Weights of a small mixture-of-experts language model, trained from scratch on English Wikipedia: vocabulary 8192, 8768 steps.
Below are experts of layer 5 (counted from 0) of a mixture-of-experts language model. Rows are named gate (a neuron's input weights, with its number), up (a neuron's input weights, with its number), down (a neuron's output weights, with its number) and show model dimensions 0-127. Each number is 500 + 25 x the weight over its row's rms, rounded and kept within 0 to 999. Numbers have three digits each.
Before each expert's rows: "raises" lists some tokens whose logits its average output raises strongly, later layers aside. This comes from a sample of Wikipedia text that the model never trained on.

# expert 49
raises: "rise", "band", "down"
gate11:509469497495488573493524510491515514531544478488469492481521477564516514463482538488513554490474465498513486504529498488483497547523501513471483540497560527469513490477502496489464531509510503473456519509482465499490503500490511469528519503499491470502522498504470504475492510500500531484484447482488484539480495524530467503490445565538510494513488527493528523494495501470515439465510
up11:487533482494519525504486511492495458488484512475464444524493522498487508556483502490475487502495455490477528479461467500516501484443504480502510494536476554527509525524505513476486582496463522527483525516513470507523470488495466514470505479475487466485516499502507499545553469501502480477452454467495488481499523506462483485511557513511516511466463527483492537474499517499474513520480
down11:489501515482506497469498504483533473473479443470479546500523534521506501485485463518536511493447519525517474475457495522532481532508510492462479506519514444492478511492484517466466439489506467533430528491475529515536470481541485486493509489486491499489537522519461502496519473500472507468476543501495527510520480513469483489464482509501498501474525493495480461517500495499482441519454
gate12:492534480520523482484489530498492468448479479478492511516533472489492502536475500501478492520495474494420488496546560473508477482525491458494532538502480485506489511501526495497491483526500520478544530506512465484490500460515505467488498507529493515488486533517473447531535491530451544551478500487493534537513512506478488539481494484478503465497533530477557538493510474520466507510494
up12:479495491475506473516533485511486512533561527499520496457484472534497485508476488481452490500547501491492475479501481455466511511471493533496500484525464496503536508462499499495537482507479460512524481471526532477502493424462473522509486504525463524504449489506507488504473518469481515501486493519448471497546522538542519468497491493464512507487491500550506549496505484519508565502507
down12:521515499513508472457476508574532493465504526491513487476489521485518545498489475504494501490492511490481517507537497510493538496511504462515469470488492472468467527515491493512482495545504518508510505460453475517502559491456491497506479467467473480521493498499432459516543540492532545506462512523517468522505500515515503496511538540492466546496488513475576495487523508530508475491507
gate13:537489489528533497500478529499438526505484480528483496497519519489492526486481488496505515492526485467471530496549518496497492503472561457475526571508482565478511521508501473510464477492526500524482485560520530515539482502448520466520478508473495521532470514461478519478536501501462529533474470505500518510482469528484504468498518487464522487462475508486533482519508478515495479521488
up13:490506513495466489479493495491506488507452469517481549548497490526474509447491510472486497465503517502505473427499515505470497446480500476467494522476498515455490492503480485448516486541520468497513500489505493503478522508522539460532524474463453505459497510507473496447523486534511521468473474511498481483521496523515480515499460525513506452494427481504496484506470450503506466512509
down13:461496514520456490544545516491489496501517484474484526500558529490478489481506530449551471495511497504542485524523491495522470495528492483520467489454440483504478499539473509503515439529487497539505497497525492506541481540540546500495496533478483495499480516482526512489508469476524486466541543523518517519480487497446481504506496521484522496510510512518511522480474458513561519507488
gate14:497474512527510485495519473516522517533484479527482497478531478483540492457502482476515475498523494475491459483505496489525483528458476499477514504512517488510516497513506500540467485504532460458443509522465482477543458493475477467489539494465519481472479494529510494480505474456509514514511498519479518511479566463491495521529527497483525482500462531454483494483484470418473476456479
up14:485468469472471534484473496478540477479530489496490544488534472510503518514483476461493463538501511523512487513503540489477493500502449524489514506525479499497514486495501480516454492467516521491501423487478488481501521479538508529481518516517540484524480514501472480477495500529487503492514540498455527462499544524515549569536467455474470496506478518486487474508461544464478491512507
down14:483503480502550476504537445493514507536486484523494503505493492492459502429521481510546500543525513512439499494502489515531468552509543482526507469527525504452512484476492479519470513527494502520485462518490500488526540479567448471510502493514460503450490482522476513503527502502490522515479489479535512467438473491507475458505479487504471486515527495517502499479479493499522492485509
gate15:509472473481460485520495491504500485517536575513497516471538533472451526503493536534491479505511511460494477520503523470486492443498529480507501529489501501525497460487493488497459458521512468507463523492493480540499516427489500465528529486516551520519491489518521513489481560501518473504515505523479511521478501516497531499472491478480540502496497474554488511503453463480457498525508
up15:485525477474501487493542495475512520550477493507477499512474504502508520519537480494486497494487543457525542540498522513479513489496481521428498484550491509489511532515536535472514496461505531523546459495483497467558480501456527493507475517503528509540540522500513532474507465492472511469497448513485506512489475473498505475506491527545520465473516543518482529515463482483482520506458
down15:472485514475539489531511533475521513539507466493511515530510505495472518506538471494504518503457541481487508525494511469510491483501476470463485479529512507480561436547517535490504483509498499539532562517435495492514497487519461491499517498469511541521496484472513538492521494469484480512496556521519522532514507526448509523540498489507487488509518528510474517515486529501514498489434

# expert 46
raises: "0", "9", "ective", "5", "phon"
gate0:499432490507504576448503497479488478492542514493488521462522507495465468471489514483464476534553506457504544492496512489511503510475497525481489488518515494504477524515493445500501524500457501486476466543458490481489565472488470545488509525525469502462493486531525493507532516495486489514489476506534524518502507488499533498561439506492505485473513493501485512525514510476503520481479
up0:478521478505492470512498496485520544518513505466535495510550493480473481478414501477429491476525448514426498465492472515529497516500527519522509487528496479511516502490508456510510504493497506502528512498514511501495503456463494440470499521549525512481462526475523512498491484457498492485512511514527515488490500481480495504484476512483479481506492489567472453523530456498517496479486
down0:494516488459478501451490529500486539507517494499499484509544461494478482506459540487513457501515471496449500480507520492493484495506583463542514482536498538505488489477507519491456515500532482517466471545534503537509508473491488476517519506500542501504523521478508502545489494465538487500466490534512468487503462513478474546460513464482463524501525529545521464516502505518479483484517
gate1:469491518516461549508502470507442508485528559470505480470509517501506474514504527479495478533519510504531523508464486525516521533495491504503516457519491451448507506516494509474460489479495484491519497543501478477482518466484498531471489490472493490526456520512458504500469528435530519477492516515536485510491464488556557540481473501473516522522480518496505542497511511499480553494503
up1:497483471486558504514480508507452514494486506478510507479518505485474513434498502493523516506503561471484516521559512531461493506501512513474487516502457473490482499503527434488474499482501509535516474505523504475526495457510528537478501534455470498474488465521459475481499529539533542484487536486520494479510497509438465452484530518510494483495478471523485472498536486480503510466484
down1:542482504516482543464553508491507503482484512488498545513474474458547470558476496517474501499452467496490545469510523489494497476497505488514479525495466527519481480473502504525503518520488470464497488488534471469503513544520520527482532492468520502488510507531478474460459493546474495466545529520471521524504466484491453451514503480502462486486511494492545508455537494516479479488494
gate2:499516479484472519534475513496504495520457531458509500533523486484465489482484509484485468481504516470469457517478526505545490531532501534491506521516492482537476507522485508462500541482505503529498511555491527529480456427517497518500475519525460455523507455505512465483502489472530488491495516518483500481454516490518478531465517503480456505480488529509509508520480439471482528544543
up2:559503482512530452515464530508496472484516518528526532492468498513522509533512533496512513463510522495494516520578480495503473510521522534495521537484472481512444499488497498504472476496487533487497493533544513529491521514493554485511466526519506508508479490474520486451484482506484492469513498511476505474580502507477495500486518441495487428516495473510476467487500508495503488511453
down2:508489471516453459502492489451445503499473538483492528514519517546513468516476513513501518517502498484506496515509512533469511480542513496505514471510497432503509515516479501513470506489492485534512521520500469481505484519553502509517542499502472495550494503512529489481491489494494528507500535504485481536506486483495553496457542554510457478489475511469453523477542499522553569529492
gate3:505508503508482515547462519495443552473485508466483501500472475507488523448545491533491539481496505491495477488492541484450471516460497487474472464492523511505533509505494528485509517501446475469504527469468491515490538480489493487471482446528507498540499512528486494504499493503469496553524500474499514555515485519466488457517518521526522480515478504464494512473530462480554485511535
up3:503529533520444495530492454436502488538492523449508511519520530468496505501525468527501517480550491509467519441532532520504478483504458511494505513500489482481495500514476501511502463450503466497497498471471535490529498475474521496448499485514506496528509522489466498547513517510530452466504478467516480520525531525472496497493487491485480522543529475512479479469474450472521500526529
down3:485468518500491521529504520510493529470507476495504521483510494468485540525515499508490526530525500507505456487496506514518498539491514475458513514516468460522495556503509476528524500468472502466482553494493562503482483464518515513500509522552518468506445495430491478480467500479530509522477443463524453530543512475488517497531487494527446494512515521505495514527489480463480496487536
gate4:545519504447456557523539538464511525478477534492475502474500504510492516500487505477493481494505482520535483483522477506472507546512493508486519537492488447494499468489472509468524494540539518485504482493510531490524489509537513493505452500462510470544484521462511458445463462475517484491521549480517503469484543500472487488501472512513478490509527514522508449512498468486506471485548
up4:511478481503503516469490468456515509476490460480471515496511504496511538495520475486526497488510489484521439471458538496513518513514480498439511492541513492545532474492480486515550499520536541485512501511480494478516505462459480506538424467514485553490461507496504497493514504565523494486515491474490513517497525510483459489483458516507511508494514514453490490510498452489491532462546
down4:488463449491460536503526525487492493511533534498503488520451517509533463499511492498469490474520508505467524448511512477456480490468508524481547507512496484514529454514446500518484484482474530464560534522524492452519529511474450519479508496511482510490466476531462495523510484525467495506526470478509501483508494546491482486526519500519530543525458492529470513491507536490466515491483

# expert 121
raises: " the", " this", " these", " his", " its", " their"
gate1:538536523505467493515515520480540508469498545500521479503528511496487494522460507514519475537490513474529483440473503514492499529501503490517495522484481547485512491469532500485561525471458507498479478515476509490489524515515512498482462518517500513480493499496536467521586513495542491493506514501530490496451515493524484496521557480522437495485509516480472471551532528513483548516512
up1:511534509506506486441459480493474477484531477444512474483493493527486504525511457451510482491480529518493480494483513477557507421464513522483493497471529517527512472503453485488465474483537529544513471504506503537511499504471504443534510478480495479482497516513463516518528521473513547472501460497471485506514491511519526528493506504480541445492497510481517518459497510467486514491512
down1:568561498496492500487486467464514534467534484508487496480490496512477502475546512474480513465519506527477503517476469508451495485453500527488465498525511485497456493492510516471500504489507500521499476499472527528539496506505458460527550482519497480453470513502485541518476473474489479522488514484511527464510499497521508451520493518524537518440480429520509497500445499512514481494504
gate2:527489471510442503486494514505521492479498515517531492514521557519491484500508501503504525539491534515476516504523484502550466478525469480507510496517471506466492489460494531486481526477485501541521452495525531477487491490487536530486492510500494516505528536476495495495467505477462487534497449520488470487477490576469528490505528494505464507469493513501482476487547539516408514515541
up2:492514506498455489535477505474538461499501500493455497481538499492461473509431505514471531501466509491477476509510496530508482465478522459511514508480487533528454500491482472487498500486455477510496527471539465498501460505498538506516487521512514526485496540490501535503500525510567515485491506480461498565532488503516514518539483478520537500502441502434510546506504499507513534496521
down2:492468520495496509517493521475555500527473504565488541442492474482518431501476498517518546520500477484472503498503518469577506524515528471468520549506519491482510483529493506532423502521492463472495504503458496506482494482501479501487507475479475494478518504503467482506504505521510539488490497481513542471477481474496538517475519492485559513515523495542492509489534491491508531481510
gate3:503467515484486494510496480502485491474516494550501466489500526507476544571549493519528489522506535442521511448463487485534493519488437491537501509513497489492478489517455463521526484490503489535472471500515483524494478447477510489502500517524504490505464511502510496485489516498530502510500473503509487517514583487496564552486530493487536512510479491495457477473521538519495501518481
up3:498499479497519515507475518543559453468480498483454531510565516473518508515518492516509552529501502523507509504478550540488505479517472492475475517483468516499483488517495513466512496501501532521550472476519508470489515515508473531438459488478512506522461485504470481515536490471501479541460500508514523491490529481470483507524527547561485522531451519475511507518531487511483486497522
down3:450491506481494497478472525492522509491496473511529482495545512526509521490513477483503528520472548536469480525530514481535478488479451515509474516504496504449485509502525528487517510518495489509506480469474504493469466511502497551458490513501486474507506496504423444492540474503470496524499491495492497472522502553463531461515541529530538507544510504514513494483565523497463484454493
gate4:522468501467465514467487496521527461494550488501465489487526488486499489529484519485511467530538510520515554457474493533515534556461507483512498494513523507513543535482493496456467477488503522478477506486488493520513459497508481517509519520443542514488466485517516526529504465517477504489500482514514457482522514474532477528481492516486483440515514478542486469505485517516511492508580
up4:457457496509478464554473512526525502534491484533493518498549473486467491484502477527503482523501470458514509522491494525537497494510499472474479471488509483542457474519492425479543527456482512492512512488506500494480479491492475499489527494493540491520476470494482501510481487493460480527487458513536497546503516526503514492521487476496486491521464415498548476487510514473525459481483
down4:532515518460563486547467508501534545477518534524515496487503477475511468539454475510492473486544492516488497538532530523513470504485458493501536529491502452497526488489527477466445474478480493484465491528470474507490470513492522541508496473466508518520472472504493428483501454522472506541518520492494488527512519518502515495491492519482522482466519478531509497483526528490464510516478
gate5:513508514519485495486525523501533529497539506513498537507456535543492525495531522456517501487492499526477530508504493509495508521544540503486503522512517531486504477504557491462484511506495458492504554467442539475544492484536517529534486472508471533510505523521482507441498457516483484472497543455451493548520533492501498475503504506458494502489515489522467486539496521469504457498480
up5:480504468446525518490502504498502498517477492538479487500560516495493516497497493495487490529508490468439516505552481530520521513524491502496483505507487520462467556499458522517524529488476559454473536497453468485529517508549512492534517505501546502518505497533476517497457490519489532485497518458485482518464491520510485521523510528489538527514501542485479522530486448463506521522536
down5:531482483546474504536495466519500500492440500506460479513440512498488527514438512548475522487521474505504491510480467498505539521543528518441499472497457491504495486463521481482503532530522495520513490497550536478515508507478518494420466498522478521496490520490477527475553465520514473505492495533529505501518487528526523490494480488516511527479496510501498470514527538516482472522497

# expert 32
raises: " of", " with", " in"
gate11:498525483507492513479518522534482533471531498505487490494539533540498516479520502500511531527491484454531536532486537442527499483514516491491510526490535472460459497494459482483505482505517535492484550486535499533473484486525473506501531505478527493478496532524472475491498539541509562531469500516516505507430526505497501526491537485529505488568548470508518494512526516512494473479514
up11:517542509527483522477485513449502486511490522486525522524460506499482496456535483469535494498482493468485496467470522508500510507462495516477512470521524527504522466504494525520500537473524507513493488481518523461504514530499475449554503496486502500508518514471549546564518502489513534472450520521466499465487530484502444499501487547471510518451480540497493521534528532483531500534495
down11:515498520496488533484478525505487501481484482486517501498523514523483520536508463505535465493446545486516481490492470528446522495499497507453482480473458460528502524502531525457519511492479501513479494515514482489476508505483508494518489481509478494470559473509482474489533500540485463515494503536503434536509528561482457486505471536524506534471447512530510526460513477488446515495492
gate12:525527516523503436482523475488521516527492536475534552462525452502513533484496504453459510476514455479515503501502498489472471465469476504496486488512481489530499515509462476450497504513461525525486498504500463451459522499555523511528499496502533510508481481516474494462488523476500509545512470490486480504503478500533495482468498500502550502524528487474514479501508473475493465529573
up12:518507492447522518494518501466496528532441518511488516496491519482461528496515499563497550509455508544479523495537492510500519496483538423505499532489523482536501525465500488500451538461482475475497506479512528528516541516494533483512511479549487473492537491499469520497522507474496473504510550498482557504491509510491483478463504457539509465520512494519496528509516488482491509502473
down12:484499513502479455514497517495487474514491511497528500514532531533478455512432522498544475506493455510568519486449492529459533512507484553460505495528533522496436494495531513516490475474525502522456464534519504493492480484525525485491493536509536483475523475496512523494501506535498514539531493503465529524493523494463482484479502496516512464526456472525481496485474489490503500544493
gate13:493477529478496488483532429491506494457466502470461450516550556510549513511490496515453496499504487489480484472498503488522480489513473492492533527492508506509498462499504454468497507494519485505534509481521503465482463459528490458497516504483532471504460503495495516513538521520460456484492494477526453541502462515476484495524445504482531523504501459523520509524477535502488467487535
up13:496482465500460504512434480515524492488520456445461493502514499531492528511540484504457471504503518523467483487477494503495496471493490472485477473535498479509480503519446520502469502539490482535491512496535536477529517492443552492538506470519519520487509463501494518547524547490469466476537454463509513520518487499528509505491457470485501496482464502468504508481505505551496508534521
down13:518500492496480527475538458516525526524478494479500528488499494474490497461538518499470514490449507449563478492468500473512444508517517501491514497490501494501494498483479523528443520497471510508476501495527500563521475534516509536523533482467490487505488473472525492550506500471500492510523501467493535514479434468494513517498482473506502522474539443508492535534496503529559528509506
gate14:489493500496467451535493481518477483480508479460473542487536481518479543512511520510476506542474472515450510457474535500532466492526479452555505490506517539506471474470513504521495447527526502510508495516486486515487506466546505495514525516463542487505441529535488504518525507508466480490472513470496502529527524513477457527489516493460499486493527518461499521495505488534527456507474
up14:504476479509513500546531507453484529508488552549494497476499553501474504455495481477473527494489507514458495525525446527475515506474504536531507515504477497483535493497554499508488517503510481456497496511498454543486469498484531519459523499491442501497522545527494520491483496480514497480518558505443478502501492496502493528453483484503485497500520501471474528484509474517499575499468
down14:482485433512459481532507502531495490478470497493525535486491503519508522509505501527499560518533527520505506478513488537498545504529511513537517484482500517441499501485543519557498489483508533495554484471490479466508508478510488494505495549450499523461504524533505543503559495488500492482490550507501493485484523544483487486550477449510477491516529524490464515509456498531510511505490
gate15:486490523518470509498558503504491488499523570521540468493511516536471516493476514484502471468508514511483468524515470492487476477524496484480505457510509507474497513470458535445520505532446556512477493496487506487476544492521497497498491502470497489516488536470503549495486505501508440528491487525512504472476496452509455496437496504522485449507535481516477504516515469516524524538473
up15:484474443482521477496469511547478462492469464467487499501508555537502499493510476479515495523482477545484508476506502518511494494559489475516475502503488499529479501510462507510460473526488475514542533498482512488474537503503485545534509543503504524513462508459486493511476525505460469488531508497462490501461474511511505466567507496474535492574491526521467510518520523532510488479514
down15:516479551495506449533460503514508542486518495497501518524499483507471478497512490511524511481495531486463515498562520548442503500524479488502477515491525506533495485495479491470566436466573493508483503506489485463522490478503503492521504504493550541505464496521499475490549491504493498507480500469522503527533492556496492486552511469549467487492520494491505496487526497467521478496477

# expert 38
raises: "borough", ":", "ight"
gate0:536476510500467515511517536504489508541457549535523471491551526482472497458502514516488485491506490524557500521490526496495495564521517498491519495520478529507514515505503504497513461500497484483477510507454531506534521500480505504516480544517517460470521504486514495504531492477498521503531507539493485504494516453560506523491458543436458503486508495541461503545508526487437506486510
up0:494504478459458490467489546526524504487514502484478535487490462532492488542507530461485532500505501577477505506515468552524508525506531548522530460507504535489482447459495483519492484487519511536483443518509531484461504529532530477450487501498524516513481511515526489487477482509512516549500535506513511503508520522489527474471523500515500539511513475531490507462493462479510518482528
down0:512493528499508535471481526473466513507496480474503519456467480473472528468552509542503507508485535526449483539514530486511535477483519521512523455530446505502446491534456500502523438498532490500486458534534482501478516504467482517452491480491462496492468531465512537511490505525498525495527469518495540515515505530493480498516489467520509462498479514466545478494495501496498505495468
gate1:495522492471522498493499501458500512523527490523489489493506554474521518496529495430492467506485436512503492533469466455500498522515507533494552538526472494508524484513476508489474536502567481503491488504482444506502521471497496464492484516493513533505528551540571506545494493484518495450504509486482484511520527502480504512523471525520491481513530547521501477501523470521512493512535
up1:492511510496469510489513550528508487531514530545470466544491503512486489468501585469513495516506483494477528486485489534490507476527517515508534500517490538506502488514479499481513525522515495495448486522455549496496529460503474467499458514459464540473489467494487470552521500460487511519495518493477506487499488440490526468504556502524478484517511507496509519505502505514453479508558
down1:517479482485496487480539511491498514546519490516521488558497483470518550479546521476524496516531478531507484480485492536466500468481466532476522520525507474500459484534500518524522539500542479510529514509495541519486542515521506476491495532490490477511490542532518476525437520462538520469494497471479536500503501480434475489491538456514475505517486485496510497530543528531500519531500
gate2:500512520505479502470473456481491464532497488520520471470490477478505527516489516480499507524480541546547468488457487538501506546551498546479457483506475491468493446448522481506482493485529500505493518553482492512508498461486530514479508500458507481466509498493529510474491449487494496478494520501498511477533514458508523518496466503486522546461502543506500498532534444526458505489480
up2:505510489531469476503450504479464520536464469526474495540497507472462517504496475535498542475531519500483474508482501519507479511487522526536512516479507488503455490462481521480484528460467551504524542493524517506547522496534537563523516526489490515506523484540466473492518529519482502509461495545502500526503499447512481506530509506512511484512481530458477487497511502499483548526440
down2:477493489494521502487520535483501502502498494469506501502428497525471509538521523513493515537469535494538474532511445496503471519485507501525513487473515519521528479559526486486496516525487511478504514525462497522490528526481518498497521491492524510498463463547477539499470509451541463508484516499528519491480473520555484539448485485464495491544485439504485470541466489506520498509461
gate3:520501509490509519545524487503470527536478538492500484482522530461515535519517525474481502520481504485519496500487528522530503543529497526505470474432498472452519459525511556505525481492482495473486528521464497519494543527508506474482496527501486475518517568473483518508468519525510505502520476474452524477495503475478512475491497454546505450482467491522520475561490488504468504524504
up3:464474496517470477438503532503493474509498454511521474515484515514512496491518540467474501482482519522505490498502502501515469539511518459497479475449514521482485497544474476521533482567501476554464530500516491482490463469480479507497523578503528530460477495489515509535490528513476516516520478522502523510528509517472471491479537536503509497500480503468513567478498474469474508485480
down3:491477514520500533486501481493511515478513486503524493518550503507501513500504510493539497419544499507493456540466522503504538508499550499494490452516508510459509537507481472530513508471522492462451494533485497493513522543514497542489538503533501482527508549540495501487490523472475468486471454479512504486482531507460515504533449486489508483492522530540541484510495489496483470563477
gate4:499533527464471508492509515534546499528483463519475499509442532495484517499531536488525504551517508464527487493501541492495488486467510550470531490489468518506549511504472495495481475518484478496541506498500493503520475467469492482566475502553528525488495503505454520451489506516452450512497551498467506524511483518504502468489495497543486499456493520480498493521477523544503470501479
up4:530464466492466480532487490532550478491511530522544519499558478510507478518506450509455508518505500496472495554526502511520538493496490490482437530505515482492457453509524496460518507476459501487454478512442503487510450500488529502487495483490511478545529521487487518477531501479478501514517490509499525549491479504493484505493481509483521542494522489490481505443466535454513485512504
down4:476462525522498499529464541507523521457553453529530513499543492503481529499464472544526565479515575517474459503497479494516500513455499476489507481479517526532475479516492482473535491478494530494515488489491517474512510483508451523485511544458454518504495521490504512514485483524515509483504477516481487565519502494543500466505502493496484526496465443504506492518524513499523495500517

# expert 109
raises: "]", " matter", "coming"
gate0:486467499471509507462514475536491488508468495458469471519517439486521490504543512491508536493554491468519470512487513518545494523500483528495522508553507498486466517535449456491475462534475478467481484539497472495511490517510490500518499497501555524500497515489491482501526499463498507483503512493504542517531512472473461533445477514544472473470452506502473510477516470518451516519491
up0:500477465505489528502417494515531481470483511508533474463455510489503497514519490466460543498486494475483510539511441510518491497479479502515470446519467505553492522490502522537482498482481477506480494486509482506473497515547508494508499534480448518462513520495530489496499479454507486524475491532549501533475494520523505504535488465485520469435497488458532459497505494485510495475507
down0:427465544502558514492490508527523463484483502523493462489497497488461527519476510478498523507521456492433507475501477488508520547475475481513508457492486479497501520459501509460476525505508498506519443536505504492531512521526513533469465499479509507505516495474556487494474479470473499527495513528483476476465511472486477501528490513499508484491496450500475500511493469570529508533525
gate1:494490499502498484500463536472526485471477478542509523484491481529486455476493497550500526550477506516494522499468522483517519500471543535492497499507494504502476497490522499451492528460434504458460505506444450478495537498517487471486473477507500509487498488484491535447493493499483465538478474486488476505501485502512471519502554541539475519514454487464460512502536467502475512479535
up1:524507484501518520509531512494565458537502475524453483495469530490528508467487522479500549502495439485481473491487472495517510501461481500498494527494473516519477538466526492535489506563497500501462527478504511452520499473492497506451536522444488504462523492509487527508537484480491542527548504510468512474512505517502518532501497496475513477526518543484498508532517461512469550474509
down1:479521493495508543534514457500524485543497503505502489507484462485543496466520523464558475483453476533493487507496491482516491512527526513503519480436506481485486510472490464485480499495504527472519533509512531496534514499446506495489554555508503513522518522503463526527545521478526447481485435507525495496506508497522513482523485486479487476516441495498512456485492481480509501517446
gate2:477523499518523509495513511453507493466561495488504478467504465512502481493513482469479489466482544533511522514509532539510503508531566551476501533495513499477516478482483513482480517530521459493521494498510486447473487487484501485518500545501542472511492471505520492479442459464482519523513488455487493523451491472506502486513548497463498447496473499533523475522514466538457493495493
up2:496508514496498463461479480481504527466495467527490481525500482470516506548519509485501539491511475471471485491521538511511494490518468476479506500525452522499463462421459505518518532551514511541474503556496475500500508489464501507496460516515502519509501465466474540519470468524512509506491466502442537520486507529477468522497512545518527475537536512470504470512494509516488471481531
down2:493484499489495497539532505469509494474534490509470513539452506477518553499500517462495522509508487523490483496514431539451488503509506505501477513477515461556546512493476537497486534493517522505486483531504509502503513501536477540474477497466488476519508516479535485500504483514528484545519545537481487455586528509482523494510524484501469462496492496503518538459547518491504480498495
gate3:505464523521480484491531509503571516491516528525517526500522504516487487495479553533479504525487483522482526516515456529473517512502506501533473527470501485498498546462533489526510487492475456493509487485451485538431500512521455489481529484498500490513492513502509505521504561484511508512505521537535489473443515511514485509488502536442523465484485522523505537499520474476492564486477
up3:430473512483512522517497458508456472536505509522493460515488484486561488510458546510507518492498527467495475490541475482491459504486521495478502515495476557499504518455484512523490456466559501508491478474475495490472540507532477500513477505498494502459508508507480503498476510471546519480471522474507471496484510437481462464481466493478523490522495511476494465503500498480454504459485
down3:501534487485548499497440486502499489572525464528477512532537460549477549524519482505460449454501536476490527498471518471474543508492546501510525503459495506496516495504507516500505514481519506491511514466484506534545495489468522488513486523500537523478527474488491490534529471494471503505509507539533470513509481502511451496480503491537507506528467491517532494533534465491489505518461
gate4:494524522452495510506512489505484481496501497469514497531511497476503508451510487472483527481504521527461475490472518463458510489501483525509496534471516482478475540485529464510504478475454522506520511526478515511501540518509464487539485531524463497549574534503512444521481514481490460474513497476493514504456442483494497437501465511487512496482509503551514490482489445530514518510517
up4:493496490506523532505507498521527526578518541498517511536508520488481454483501471538494550549512530518472489485524519526504487486507512444473493490516497504502491448527478497517523503520473444499521501556509561497492497505513497488457469494509526510480480524475471518515505525453544481443527482491515485498546517495465452514496526497511482496520462521478527499486509508477527489500479
down4:458527475477462512472498521514474505497491507443492518468507512485488549462488548479490495477524526488553502513502488487502497519500502501482519451486492465494500506473527450515509539508472484505450507494480455524444541482568519502514485541501485477494457519522548509520507508489482530527456509500492458518535500494488488503505501479517489503511502500508489522499470456526528544452467